{
  "n_layer": 14,
  "d_model": 128,
  "n_experts": 8,
  "experts_per_token": 2,
  "d_expert": 48,
  "d_shared_expert": 64,
  "activation": "geglu",
  "moe_layers": [0, 1, 2, 3, 4, 5, 6, 7, 8, 9, 10, 11, 12, 13],
  "router_score": "softmax",
  "normalize_top_k": true,
  "routed_scale": 1.41,
  "balance_loss": 0.00517,
  "balance_bias": false,
  "router_bias": true,
  "init_std_router": 0.0218,
  "lr_router": 0.00225,
  "vocab_size": 8192,
  "norm": "rmsnorm",
  "norm_eps": 1e-05,
  "tie_embeddings": false,
  "optimizer": "adamw",
  "lr": 0.00418,
  "beta1": 0.9,
  "beta2": 0.98,
  "grad_clip": 1.0,
  "batch_tokens": [65536, 131072, 196608],
  "seq_len": 1024,
  "train_tokens": 409200000,
  "steps": 3274,
  "dataset": "wikipedia_en"
}
Below are experts of layer 10 (counted from 0) of a mixture-of-experts language model. Rows are named gate (a neuron's input weights, with its number), up (a neuron's input weights, with its number), down (a neuron's output weights, with its number) and show model dimensions 0-127. Each number is 128 + 24 x the weight over its row's rms, rounded and kept within 0 to 255. Numbers have three digits each.
Before each expert's rows: "comes before" lists some tokens at least twice as common just after its tokens as in all text. This comes from a sample of Wikipedia text that the model never trained on. Tokens count by the router's weight.

# expert 1
comes before: " |", " of", ".", ",", ":", ")"
gate26:117151117157107119126063101129123172156130103101076099144160112122108133100082098134112114132173142133106120122168129197133173106124149136125142139114101146149119107134117128137115112088143132117114113092146105098123143139136100108157128130095140135164143124111104162093107131136111125154102099143132177125129143175139142114151122130143169126095183118149133086159143127140132075089119
up26:109170139145064102213117108104140130139111151140112158106169096109144127128114095149117111133118177128152096112114111121143129112190111094131132132125117162124156118099090106108144122130095116124108105088174106122106119137074182127142128129177140141164090159105139135115125139130102117164122137103140135145145130101116128140115109133144101129136126130167115118159156093117151124093121
down26:154112144133106106127120203101123154134115135090127134095133167073108077138155087111155111089092120088121105080136120102153131122098123157126125094124130123153117186136122146154144120164116125105091167128121148141118137127127118166118143117111130097140114140107143115167128151135123177105133149147071144089122110089096135115103163113101107117168140118152125119145112112153103132104119
gate27:125133119087132082088121138154082095136136115150124132154114147169081136141141106105108156093122177192116111097129154127119135134102094127119104094125107136119149115166132144096147125107118096142180098114181126107090124145138163116119098092138136087166128123110150143152175123121111103129126132097123164084107152110100119114125108134127111152134159106084154109126104161122146143106136
up27:073156178112140138132142176122111093109114118129102149134094120124132115100175131136138156095101128140135186140155098130158150117118128123141152144161117129157141122151161069109141091108147143112139132085133138130134127153127134129128118094159129082133132116104106140094151129125119081116160142168126130130147157135117103122095101150092120162154140171139146152103197162117124153152094
down27:117081118150114109144149080120118106136189163118130088144136132113118146100150102140132144145128106108177094139120115116139189125133128179112140113114099158114123084140105119125095154132150159140123131173119100120143098147097125141139154170132092114096109153145092056152090123152101128152114142107138130150153141130135143143151142168090137082114111120158087130109116117109147144124112
gate28:112159134173115167113143073138094120122116153114158069102150152155066140175151179132135113152109119133120101117118145136113160145146116128144122105145116140120167089164066143131105136107148092156121131117157129076078149108160154116139107098107121148120110089120131125153156132116135138120132136125126099151094083133099131138114096129162135137136148159123166116109141112153145106115138
up28:111176122128093112148109150130140142102123113130106159097111137090114100108119107135136114134092121127097108112157108121155133117137140118133105155111129153121180137148151133138132129062110153104130224146138156100143108113114135193122138117151110097149128077097140166100135120191084130086130127107139126092109137138117117131151133120110160157129102141157140106119154155146151109112122
down28:129115161154137158125109092137128130093153144099133090159113122172125156116139109111097129181119118137144117122119141090150108097131152134116118121170127119123126132113114094109078152113081141141106081125141135124139145158093138132161138147139116184128108076106142092094148058090138165169098103122155118113142129098169104121120117149138117139147147083115121151125129128095125084134157
gate29:160136071144126096119126106143107105098107101093129148101114126137157148132144130130104120172091148141162105111128168089149155094094102150153143138096066136134122127116102134136118118122164109125123135120120162072136057144107131116127119140107118131148118089153111137127165107130122129134075138133107109156127129116107104112097123129160072091127089121127167136119143082114087141154143
up29:149150160144145148136143116150133097120163152112130120118085168084121145159169154117106176081088159097145174106112122139126147124064117115131158141130090104108085142109120160125141159096145101140130139111132162153124157115112130108098146130108086123100151127154132119155112105093156159113106130128134090097146155091117125124178118136116119097158150125111172159132148135148135088128129
down29:143135101157080156132144118113125101136160133108094151102143099123127094130102138122116133094124113145115144101163166104128103093137128164165166178148099101117143147138160119112157120129149094060125122098117136117115133114098150128111146124132128157133098099105086138140145107090170151130123122112176117111134175159091127148076133125138072120160131110149143171089163127132111137133143
gate30:110150116117144183143118118132148154126113103146126122076097149163160137087133100109108105119159138113161153123150110108158176098121120135106131153124115097111115125116186100151130141112125127122137102097138101133127119168132084181138136134123110102195123135119126127137158133097098150145101132120104147063149117134070099097131166140118109151134145098146150091124082127131162124128135
up30:125101112153114116142130108108131118131087090112116135147109128099061114152140174161096115111116151096136113143136134130121143087157126153108086133127103104135134159112133125178136136142171135122141116089108163105103121114090170168133079144160093128140091161125120138120154132154143125105158108086154140121119112074091146120134143126179099154124105131107153119153064124113108138126114
down30:111147142153145098108170143118114122113125099096160150093094095142140151145171142147096135122116127138096079114125082101104157135166129130150132150106146114113151130154135114095138104121128121138124116130127144112091149126111137156150150139129104110081101169151124094121134111146096098113141134113136104158166161129107175123092111102136104093159105151159115123132197188170099146154126
gate31:170136126133160089104136126115128164148068154099117126109094151097118164126112113126164110148122107156164103115116130122107121114100162146133102113142084146123110141142119126102156117117134094140087101145128130156096122152142114101170135177125096110134139121152118095101105181055165100103097093145119124110128130124118150132072106158144113110104151103118138102142149105140104136113092
up31:093136130133178095145140130119125159169066143169146115135094132131105113166136110128147183117112104134093093150138113128125145152139162094156139110129123109155124153134162115118115166146132127109130112138112122129105104087156141169131129096147147088120085104110098169127140111105132123125143142128114115162159117128094132089112114114129156129152104086174148164126120098173165156180110
down31:176090095121116155126128152135135151111184128103098115160133109116168135138190095119126123120178074108121128119143109132099120128144102141134085083130150126098122094121098119163156113133096159109103171139129123127080113103131113133081123158104135121119150161093120098140115142144123141137113130102083153143125085118100151111133123118074140135104121157112112097142098139148097104103101
gate32:114114155167137126125126093106107097092132154100105103145134138122114130162140143130118135085145083116133088160089112135078105160129104119120107123112126173126119155110118110113113150168149109097153146116167174159112118152144149090130149128088135110117119132133119107173118144146178069137137159097131161143134109124125154133136124104118163114133116131084112050121154155170140123138140
up32:128095154115145118152120127087095162068103133141119140132120094129115116115128173189149111134126108120109133130136162134088133081148135140142102139096087109124105129069171077108115149119126091135116118060150128167091108166122138148154122101102099136141170135130099147112113131087116112119164140161137155100131122148117148087129101126144105115111167114113124146145123132147106133116154
down32:143125152090130097105133172128096138113161136081127076127186104121143155112144123101108097104116078101107128110128137140129153129141114137176103123131173135140113112120107149093112120103137165112121155116105148164125094111118138146099111084098083132187123107125140097147132135133117156184117130128094122131137111166131106122136150147112136186095117129189115112144124126134088122120132
gate33:079148138104104115077103130167154143111165108118104117106160156072121155179105093165128130125104103144122109127132131117119158117127102143162143127123141111112109159119170093139127087135141117093127137111158139100139122110129148119164151131122093141167121108096127162113108107157112129104128139118132134136131107154100130118120166093083121174147124139132093080138095164117112150056132
up33:160124147153130104124114120176141182120109175130117099114116175149109160113120163129146092125126113153125122101118116115113114140082161149106081157091104136084114126102107156117104139086111130175143148143111092172099111131168104137094121130114105140128148119142104097132135138103124100137123147154142094138114118080107095089135178171081095124141158142123107128138156142137153114125113
down33:086130139108133143087112139152122136111152083154109141130147122130152147112135149135167139108174161117112161171094119176139092113171166157119162128143127118129143127110188117142142138161122130108109095114086139148143160118140121091129104119123126119134171117133155145145118162127087128135094065149125106113140106168164151126179106128139174170120101143163140109137107102121132156140129

# expert 3
comes before: "\n", "|", "-", "==", "The", " The"
gate26:132143135129136135136107163150122125159180156117130159115134136167105115147105137141107146134174148114083153134152142158152166093104157122099145152114118148126126075147156128117125085120138136108137087155111076169137147129130130116120172143073094111125142118146110159117160182128132197125127113113152150110153103106090093103142155111140133174107107138147129098115134134148130103102101
up26:121121179150128130114142135113154117136106120105129117140194142102115130112149163128096130125137095084155153152156103088150129158141148137108143136121146156163141099093090110151111182151171096128130099126146153127082126074201165130109172131128100161085129154141089138136163094084137124103151129135149122124142148138126129128123130142121140124129144088125132095145140109122127093116151
down26:126090157125126127140178122143099163150122138133134123085115094106136083119143173095103143117145130156146133126139116159117129148179136169150136101173087105147118171119096122171166152121106140130126127119084131183115148099134114126158118102141141136118162177157147173138113116136148182156143118144151126114107136166153108096099148155154123131107128164151120122131125090112107089123135
gate27:087144119103120106109122131137121116092130156125147120125109138133140105131100119120145086102139073073091115097173089121143170130131134099152145131103086101141084120146122105141109133165158164156151096131116129095122117173110121113141147096138127161147105125116139137211129141086114099130133137178118130114126123116136127128108162156126097121167135140168159142112086130119144084154129
up27:121119149187166102111139139096102164128147139136111152078100095139138144103096096097097109122146120135112121113132124120148119156112066108162163146155150119150138126127142166160145136127102129142130134129098105141151182112153135136131168095112119147162113127137126080160101104114147176144097167146103147105140077125139151140159138124118173115151103114117169127155118110145132124131182
down27:154185125129114084124144133121151135128119124120150114132155093182151081133131103125160083085121124121144129155127145147137109156081105159127120145103149118147111107145122113090087177098104122139129089105153119112132122107168166170177111141177112117109138143128137121156094169143139138146124120103118073129096095112150089119143136152108112108152146120084101144134108157126156120119112
gate28:131131119135137105159117095168154117098121138102139122139118139087158196165148121127128095143169128135121169155137105165160169180119168095103126161157140191155126107092103122136109103088155118126139115116116120111123100129111134136139131162145084116129113128136122162122131121124102168154113128161118152117153158137099109103142144073136151120114130101142126083150124145147156074137127
up28:065123131166123138139136085146142148131114144169116158114127092120140140110121139147130130113140123084130128104108130174142139133097142120141124121149183118123144124128117182152107110154150141137102136132108177153095103132123101137122086117120153126138120077158135136114148140167116135142110110132117133140149076092088133151116106137161130114124186096144106129068045137114142103130149
down28:101178105112152142131112115113083090139111145123186137105135192144139118146178125096096162129123124170125086121169132140111136116141119182111118117147112086132148149099105137097114106115127137098120145121099077136080121126105104143143158131141137142091132126117107117116134109109126148091137113110158123109150132132154164142133141108104153111174124079151139193130132142150138098130156
gate29:125134150114140151130110159136110144103136153107119102116062131117121076128103085120118097114131163126123115112159143082132176097137136059147115126104110141150116098147137115139098149125114162145109107150129110095118123153140108115094127131130113117126144127124109157077084138143100130154150140130138147092098139153130157088170158127125143169124160152152134062098142153083147091116137
up29:153150145127130141161143144155167170159111120111115151118128109111133101098151094162100160128134177116153131140114135119134102130147111124089118149108151133111166162172111149144153110099143094107115141101151083122171141107116087113117123121165147104145078128133158105080141140175153174106121129135160119146168172132104153128115127130071144122129124099145113128092136143148115146142071
down29:137124134132094127142130139139095115062137095129087111091128107122127130132147124138132145135135128126125121142139165088114108136116135164119145082121092105141108116144114120172138138120109116114084166158151171134093128104133131135084141107123089095147125118126087148107167156116114102123162188137098130168163121143160114147112094112150101172143121155145092095122125147133186188124114
gate30:136128103110109123134124083139133133174109113163119107112088127132130080151167131068125152134126147116139105096117129141159150134115116145120108118086147142077135107156122137134134128121176081115114150123103149152116105123114114174125107132105190083128087129093157117152145122154112133130111120131159158160145175112116128140120123114130097101073120082166133114153099146076146128147142
up30:083141099136117180135126120196107133099115165138137127172140107133141098139111162127119147133140129110126161147113133133103131137129141146142120095151145120145100150116098103117155198158124125135098102101109136128136114150138132122059133146172093141120083114146128129123184097134112091115112104085115107103129111149107130129076100135081134170110151154108120125130153137128080144121145
down30:125136124150139118160104093127100136120130063107148080129123170129117096112133115154108117113126133146135145118156137202114113138069121187107132168126157154123123089091103104140085137139104092146142115111152127154130097138117091079151117127132103106114167143117128125123128094145175119105146092115128109117117105140157121164105131091149146113165169114106083105124116134135120130137106
gate31:142114131149112170103139094108146102129112167141149156110148082128105185148137089086130113117134143139128111138142153137148159094130115109131139152118113135141113136151128081091142082114128132123145122145104081151125139164133140149104144175141127098180137131117133140087110168114135122092142153160156114106135096133117134108092149121114128178092132097142144089076064129147130089126140
up31:129125109146104140123122131138126127094138124131122102162126141135129135138136101119152136130139124126182121175151157128165156117151088107155116155140089171100156123130144144094144115099109135128148082097136111101108146134098147134102146142101071132139139092110091136074155142138141113081144091146128096105104121153119143183078134173093151107099153134155121116116162127189154118143148
down31:127128126111132166096125130152076116174073146166115141114151163118100119122131127141111126152126119136111147096105115154099077139101161109148141175088141141152099094119070097125163117101160122133154146102096177164104127146123101068120111121111141090098151157116167140167111127138137113121087106126099132099124133108111144143109121124143132131135122115091131134157154149128152135157096
gate32:141099096105155125106170169162150136118141129135124222108132139138126149117105152091109146097114099125160124112148083166091157165167118125115145118090131096136096120166101120145123175134126154148136117112148148141117113137196131142163156123127112140126148106123132108120083140138117170119142169134121146170102148129124139141143129170133116095121161131153115107092150128119128102113138
up32:094172171119122148154102129127103102159125119139085119150100139137158133130168081144184123131168118153110122131147143100179156115111132126158084103123140142130125123139170147102136110142144147112111134131105127068134132096083123126092136149134142129109102136125135106121152138133123110131122101105176130149136117165126134128103099092097130167191102097164114127139118123173169156088134
down32:125111146116099141182143138145129110092114134158104115093123092098133111128124148094191108104118163161126188156142106152103126169121110094163139171128119139162130133145146140091124108095136101159130102104155088146158125126154110044130107142140140097113135164125129116149116118137153115137086129121113097127151155116136114091126166152169129141124121138121151119114139111121092118164105
gate33:129089100116077127119105143148125121122110119097156088131165148134126110119125126123099169144098147094111155133122092195168132077110116088119134146101145106127172129124139143191118135101095137130138104119134133148117119128116093102142154121123149153188138078120161140130102139127168131108148098134147171137130124128148167139153153121107149130115157100131106133089090119167166122114106
up33:139122136126132125120158156108149146159118136126142139102111139130091113078094115134122152139107142182162131116143130136159096108073119118098142113154161051137138080110157137155164122100111152131137098118146132070125106119167143142162138160118121092127150108161145106153107128091170135127153140126150182158143116102168121158116156140096167156130136115126143153108155112147127119117104
down33:141132115114115130104115120114124173149127136126113131134182168112155106139173099140104129118121098131108102147173158165086077132148114161130109111119158147173138118136126140166154152144119156136149131129134057161100170135166095108167105106115127122145128121126128149138109130188128128081113108126144172118159118164123094132103115123124131127160123168131169162181150129142128129117132

# expert 6
comes before: ",", " (", " was", "'s", " and", " is"
gate26:100150095095101122121086131163112090150111114130098101152105116158155126144140135092089086141122131121124097121150099141137112126154112071135122139083107138134109077120142153105145112145175162119128112132144121125102092151121146162154129131111135114132133119146136174159127127091120127126132148113129158123107172133117183183175130132174117111133143151101142071101096134082120134132100
up26:103139146132153109144134136128116141145159106157143161072133088109134120110124136163153131191132161133132132111154079109143130131116174135137148149176100107076128134116135118166141109090160101182125150119134119124173153137133176158110088101150129105108135096171140129115116124128117176085138132128117084144132122103115119123106134139083157164120136110145134178140136084143119124109125
down26:126136165155124157137104115161118134081156085161124171092138160123136130131108121107154158132153129120139123149136152069109154094113109170130093149171133134113132145110099130145102119125141078110119141090155153140155103132160144128108120076148125127119131130161128093076134117111131175184121109099141110145175128132128081138113098141094164159136161122105128121111162123154136140100119
gate27:117101110156098129139144135121199126110162138147075090152134097107188119127132152121140118107123144105189113092155180160118151109105122136135169103136074157129148094098118129170136131120157126119123122112126147106133135124152110121123149125127157097154143146124125149130142160127133146165150132120149099084145124147156116104169169102146091124113112083107160148114144151100148154146122
up27:130129121099168116106160127128122111141136131115165140117112142121159099130133118108103149141106101143128117064123152121144138149144170106141149131105103115135141181112136127129172096147126169142114123161163109131108088110127098144105113109101115128101119116154183108118156107176174102130101123180139122126157107159140118194146119162160098138127100119126176119141114080084127146120101
down27:142105160113103156102105169124098110174151142092076116083146127159129130146179123136134117124136158125080116095182173141155149110111103117135148161110138147136123126090126129141117159167139094121135151133116115126106118146157082093093124117105141139119128138116140142115100122121171121150090157112121087078138125117101137136096156108100128088093104140101098148146110100089153144121132
gate28:120110118129134110122115133133108138129126092142152161113064144054138125137099112090119107122090109137133120122132147096109171143140150131117141077161122129151169119174130129140138115125152142121133120157110171060121111102129129168093095129154136131161128115119166180114105144128091113178114102149137111164105117121117086113136113119114097159119130092156139108119171142093122110105110
up28:126114147163123122112137135078117128111126116082131110113147115123164102172104181085119114120113073086099100140107131130068115148106111128092107130153150087118129124105155119118099112159135123127112081091154153146123140168138082116109154085110145090138099144118117100118130131145161104129127100130090133106134106115129125113123139116101121132101121138149140131130117113217096159141142
down28:118179107122163123131120102177119114147146119137140109129146161157120125085150107161121186140118173123140138111114100214185088110125143085133143152111105132098126128152116136117130168118120112140155167163091123124149124122131139140155131170159159182099144130131139149167119151142116158138109130122149145139108144087141119149128151136160132122111122143132113144109131112075130088135109
gate29:121114132117163139107107167138126146129119114108133129166141156135170097131126153092137128142121088129137127107154130107102145177130077107114121082111134137168124137163132123094095114119146160110141111120115118121170120185123090161141164117087120133138099097126120143126062112119104087141143149118144136142147152145121139184112117129152127145162070112147150105135119136138080183102100
up29:124150105142147091134109160085132148157125145114142155118194080140143123090134103127129169143137123120122098130130125169160143148130122115120121136143109113103127171152147159108143108192101105128105141104123142132119178117104155118170118113162107146126117098142107128144138157131113113137113187123135123153144115172127161170110114084160162150122122099127111126127145122206110167110125
down29:130105139145096140129135085113124130118150142132127115094123121098136086133075128157150131126112131139156116129136142108110098093125166133143110221125146144125119094096125123131085184086143111105122112140112103128117062130134094141132105108122081118102146147111146112102116127158152165117126091125128130118118132117133138053128136157087087100108148152097115125096114130110133110136158
gate30:137121076125137099098126116096151106139120156129121143100105121142132079108115185168112111092136153095121138146134109160138149113156165101125110150115127149139108137113150172124106107160151105148140139113159108137119106109087106157133131137159090089129081104127054161132111163131156108133122117129130107124105097088165106125165136130166101136133134099102138112129138109104186149114154
up30:170130148142145136141177157114137143123115091112094116131079130158130119141153064143114134122093133120136149094127128104101113120159113098103121147142128110101150146122113112091179146190107094129117131140106146120120169119138119152117100132138129157091136138154163080176133145147120136092144141185144107135107079113134104140074119112144137156120111115133123137156091118103126106159084
down30:111119175103108128128135098133121127159106069113122116139091106134123118115129124113145156109091151120106113117100144077120129118157116166099131118124128075117128138125128134119115165131161126106105121109178116102068102134112125196103130131108151143165120116153166120151177156119146125149128137140103106155137099131096083142140105118137167200133116130094141137125077165130141130106123
gate31:108108099125135103084150089140117131121090121144112138085108160130173092138103118142083148123114154152128140121128089096138117120119091165070169118133093150173110141137104145152136102096131135113135119147115093092113097127134135152138138113109101081159140161150100157130146185124107138114132151165126098151131108128056131137144139144102135140141084106137121125131138138126082107126161
up31:136152144062115157118144114170127121111121168164104154105123165111129131103103130163138124117097140104089116127146098123127133116110167120133127116141123119116104089158120178153122137115137136167132151145124139148143148106122124149097110130129099108125144148140146128128153192109111145198147171146092118134126120086122081137135138160127123124127137120085081126161113099061167106156114
down31:116115172135119105128144142131095126123123111118114137125086138175136092151147109140135118174143170147115129147128115030096105106110119203129130118102132120117138137205115133125106119117119122113142121085169135134101120135143097145093123135131104066137100158133109125126106151138095137102132163178144130139166120131111136132138140149120113155127107136122100107145118134140103128084155
gate32:121103128136149094131118140117129146106121141146136126072148141098161144141135166130135102126140123099121174142144079162098141111162160117122130139134129147111098149088115079139166154170177090161114153123128160147093122166109141097108100133078139141118144131149155138162124143131122138105134114197150180148127107129110096130123127113092108095120192124163130142101134106114108133121143
up32:166105149141116136125117113128137142124123132118129096157123136122132104138143130134126089163077143132093144137097135124142098141164117147109129111122125139164121131104129117072140159096101106113132149067100133156068157169150148071088109143127152135110149153170152144151123147108140147128150122150102131102135167072105117090128139176104132161107086164098160095139134152127101111116117
down32:144130148156121188110127110108132116092099129119132152132122157147139120151123104089108131146114122150082153150170134075168139109110107179112097085139116129138082173103150114128145101131118119092156129096139155090123162132106157129121145139116122101100107097161133146118099104125156115191168152107078116100127139088098140128124136152123134134117107121117117124114124148153157138169173
gate33:157124138136155138118124107130103148075126105104127101110130142142131102141081111113158161130148180124110119121146063184138132122079110151092115172129128130137123153113135116144117145134122113128110141103145116108154093161183136143179161131142101121178085135177107144157149110109131156139118170131127125121175136135082135108120150108142152159114081132151118118123118114090089129125133
up33:149175133113125098119116138134113102125170152146122076143115092134139116162122107146123169120102152160133147114171144109183154142156130130137073108125132178159144128142114159099160118110142127148091119123156160133161097161145128138129100152104107170149144121157177088157156109154149124109123106116114099127119137116104100117104095110097078133114127080123167150124136133104124110152095
down33:154114154138118118096093120068085122125131139110103070127173100137125108097155147127115119142131137123089096118107107111109114099151129205135144152137103105144119143123141132113107117101097144142140154083149160136129168102140097104140136131139109099140091130140179123134083152136162109118091121135112087112182141158110098117131153131096136108075138142116140125157118126139143134134171

# expert 5
comes before: " the", " a", " to", " in", " by", " as"
gate26:160126127142132113119151097107083138105103130130111100124105140130139155124183165170119102145145140082119127147140148118124136096098128129127124191094112128137097089157119148092138140082167155138154077119103104133143119130127144101124132132136132128166143146152143150118122222139167104107124095129148109123113072099113139129151161143131117114095109125128115107142142132125139119068144
up26:114191143144130090177148161114138120133085130122121139109121138175129156112115156138149151116153154134139110167128121134107145159147113144135113185173100101100176130133152142115091156131130135136185133097100185110160114138148143180124152104138100120141140160126125125140117164124114100132166144125145146091132164149106138110119140130127109102102079125150150114136132125156158156173149
down26:139113156119092112137124105158104150083145150120124087151177136120143162140148159094130124125123158158141097137160155109083145118139154119139143124137161153146122096132127144146115146148075157116125125133144127111154137139142178128125157136122114131082135159138142102157146143108113137112131161131175097147130158133087175143127059163098156119098075164112131113086117104092132111127103
gate27:135140143142120129144092093130142135113153107130130110135125148162157094139139166127135128127146144173094139123165082140169135122144104128160165139114132107151129145124119062119116126085158116094203130101133108125163122113141152106145182102109122127168115108156133116117136097131108137125125134149176102123111172130138171133136163113137144116155051106150116117145146101145106112149165
up27:118138108162094133158114132109130109147116163129175138142132125129146133127124137170131133131125125095124140164126142133162095114152105116133065120146152109127133069110157143107166125108109119138124115155112103145121153107137077136115126186120140127118068139105138117154052134087180126125110149153181124104126091108118077118132143111121141152130146107096109132089138125133157171108120
down27:100140178105129128144180144114150132127158117137116128187106075108131125108101125113136135137106142124127142147093141161163151093147132069119120185153130159147156105149135132157173107131134169117108157148137130134133104111141138114117129123124151078159093161104163133144098174128151137151084125089135127085102115142135142098156125120148117140137129125157135093136097107062133116123128
gate28:164092126121112118142104134115115087129112137098141149139126161118116117108138160156118108137096133122148125097183139137172110079157124096119151133158141152165151111072121155188133123130139145174134172122171128139140164160117164106169135113131114118111121110177133169120131121138127147177141119150140138137121133190153138099136154107154099139095122087147162095128129156120145130115113
up28:131129128102141136171143127117113124176104127120167106075148121130116157139128100121115144088096131139156125147129140124154120147094171114113143132147087123125159133176090117115146137123138112094149105117121131136102126105163084113133117109082120146153098123136171124160114101100139152130182160129135097174117150149121197142143106178108137124119127169157150071138101109103108112136149
down28:133159142150137154132119155150113143144122112125153135165131140130137152126115127139112118138086148176163093155129124147115139102102173180109141105131114139093141154106150119090107105133134136107169158118099091078132133129151109093127132153110132128116145171132099079096108158102129147107118138119157185156121130123145112135152191113116123106114100133155105106104140072137189143086119
gate29:140106081145099123168150127109105140112116112108121193116130160134151098159131178156143119156093143115123134128174092117127124113101077132065102113137127158135099089109099138157090112109174148118188126135109107136133130135112101167101177120175137135139098121131119094121158139154153139111106135134146141123148096126140110093124181143139125131127130102127140128114122126105153098131094
up29:141142136147123127124134187119126123151095135109142084161148186151161147128078172106140151125102130119092145107114080119134116071111144135109113136145106107131093096114151104108114140132107121139145168144096126135073159150113104122143138173145133138131126118129123118130134125159110138143072115095182100125108139119141107123135147126139131159143141190144125104085098107127189131102135
down29:128114128141130157135142125154157136111140107115128116133173114112136150127145137105115128103116134117138114137107140046106149124156132255177134104111127111119139138133130089143115085153111125133124118147140116127107126068110112137153119131120118153147098112164106120120145157128118127111140142123142143122109170161122141120137120087173085135155117108147120149093113137129139172108158
gate30:131080104111132082124109132133115127142165060135108088168089165083126111115130118108155122124112131101159107105126123140139142125135120129158169140125072138123128156151113087151130135096150177116117133156122159157119115127141164115119073142110148135139175117135129172109135099100124108114093129160136141148108134131116152188131166157091139138139142167127131099090125102094106136133129
up30:094103129114150118134170124076140118154101080171147131111133137094130147132105158100147189117175126129143143169140141124095127073105092144122119159139100112127118147141154146132126123124114139143148097107123115160151117126173117138116122130099102093167128146088121091128120130107152121144080152112143121166162153080061118112136142146117107081132109141112143115094114091124146128126116
down30:099123103106124143122140147133130063144168162104136177112164075091149171103123121075130095104145152116159094163142115158135135128149144110132146097145116097128088128109129119140143143081131125146133152136102138087104133130146125122106142152110114111111112136093086113116126136125136125137060086167120159111104105139107130149113106118162138126141107125105104124114109108149185169118100
gate31:182121177177117134127145131146111119125140122121099130120136156131101115146129145148152093123132190166140124148117093143151121119134118144148140106129136111168109106154118132138131151085124142117118092150133100101147130118184165117148153101150170109144094157169147077104120165157139133123130122147169109090128140126104146143139129156081131127113116110166121103140158135097190102162165
up31:113166174109134150107092111144122109082126119096129116084097106139141115111146107105167115135111115112163153201119127118158154135136176123163124118115129136100127159159105094110123148118120115136147172127104106104133124110157156118123193121170144095143121108157142144120141081153111079144142153095083138132143149132165107129104098084093113115120132133155143157150146144115128149125121
down31:122155121091131118118152134141111099117137123128113149075082143133145118098107095143101173138088103124184083078148134135118156162093143138143085141080130087088078116105145124090166098104183113144139146112107100127126143123155143138115126107074096134144110101132101137098145105127115157149137121142110171152140133117119120130134093133119103108148149156109116144134146113149166150126123
gate32:110144102135130133151178138100198116119159148137130103128136189133163136179134117153115103096088145073112141134158122133123143125127116093136126115143136111123176114152123110164117123125125136132143083177114094188127126111104104125124108143137146115157147158145148136163137164103141087121134131155106108159144085106113126122137096123120096142118133162168154125115121137153117067131104
up32:118140156170134124107141159149153139130169129140142103124132155088180134114144102121105125154089109102124163124150097127115111136190127134120101101148134113109074137150122125111140156134118110141111171130093175180148132166101116136149133091119148127147146133185120168155125136064138104099133139120103116088162118125089116144130148109142140150099170151140139138151179148123131124105127
down32:114121126164145083149133115140118094122125134146140090140143149118126078115155117106084110141111142105135118116144137102071146112136123129139145089170104114110115092160104153139145102100114133098116143114151125128115115115098100110148118119113100159110129150163173131177117106071100118062103183162148112100167087115134120127146115130125098135096127161159174140110117123092104134141121
gate33:116171156118100116120111129172131131120078121162140097097120146102162111106088189117124118162140113152097103104160109143170171127133140122156120124107128148150120119116127121099112139135135085123113099105119107136128118130135127116163168112164142093132112076144138175127145144113115130115134168159127127125149113144125122147111124102123129163173141109213144130124135142205113113137138
up33:136125098135120105092123134124126166110145123110098152113103190123123116145122168149134116143179134114124155133118162150141120147098151147129139148111090110124179090111099110138113141125093158130137143158114139127129111107171114085096125104149104142139089123150125154127137103116093098145147140140099097140112113138118196109162143158112121100123123148090154156148144144128079064132072
down33:161127143166159152075130089125079133116147187163168130118106167129136094106146172143097125149102110130123096180125079133123140129104120156153142108120163129099104129109109124150151093082136135097128125120139127121121143120127140135126148116094119116133080148103153130092166132117102131155166100114113067118091134177091134156111135166111141140136126122142131100130121122141083137136119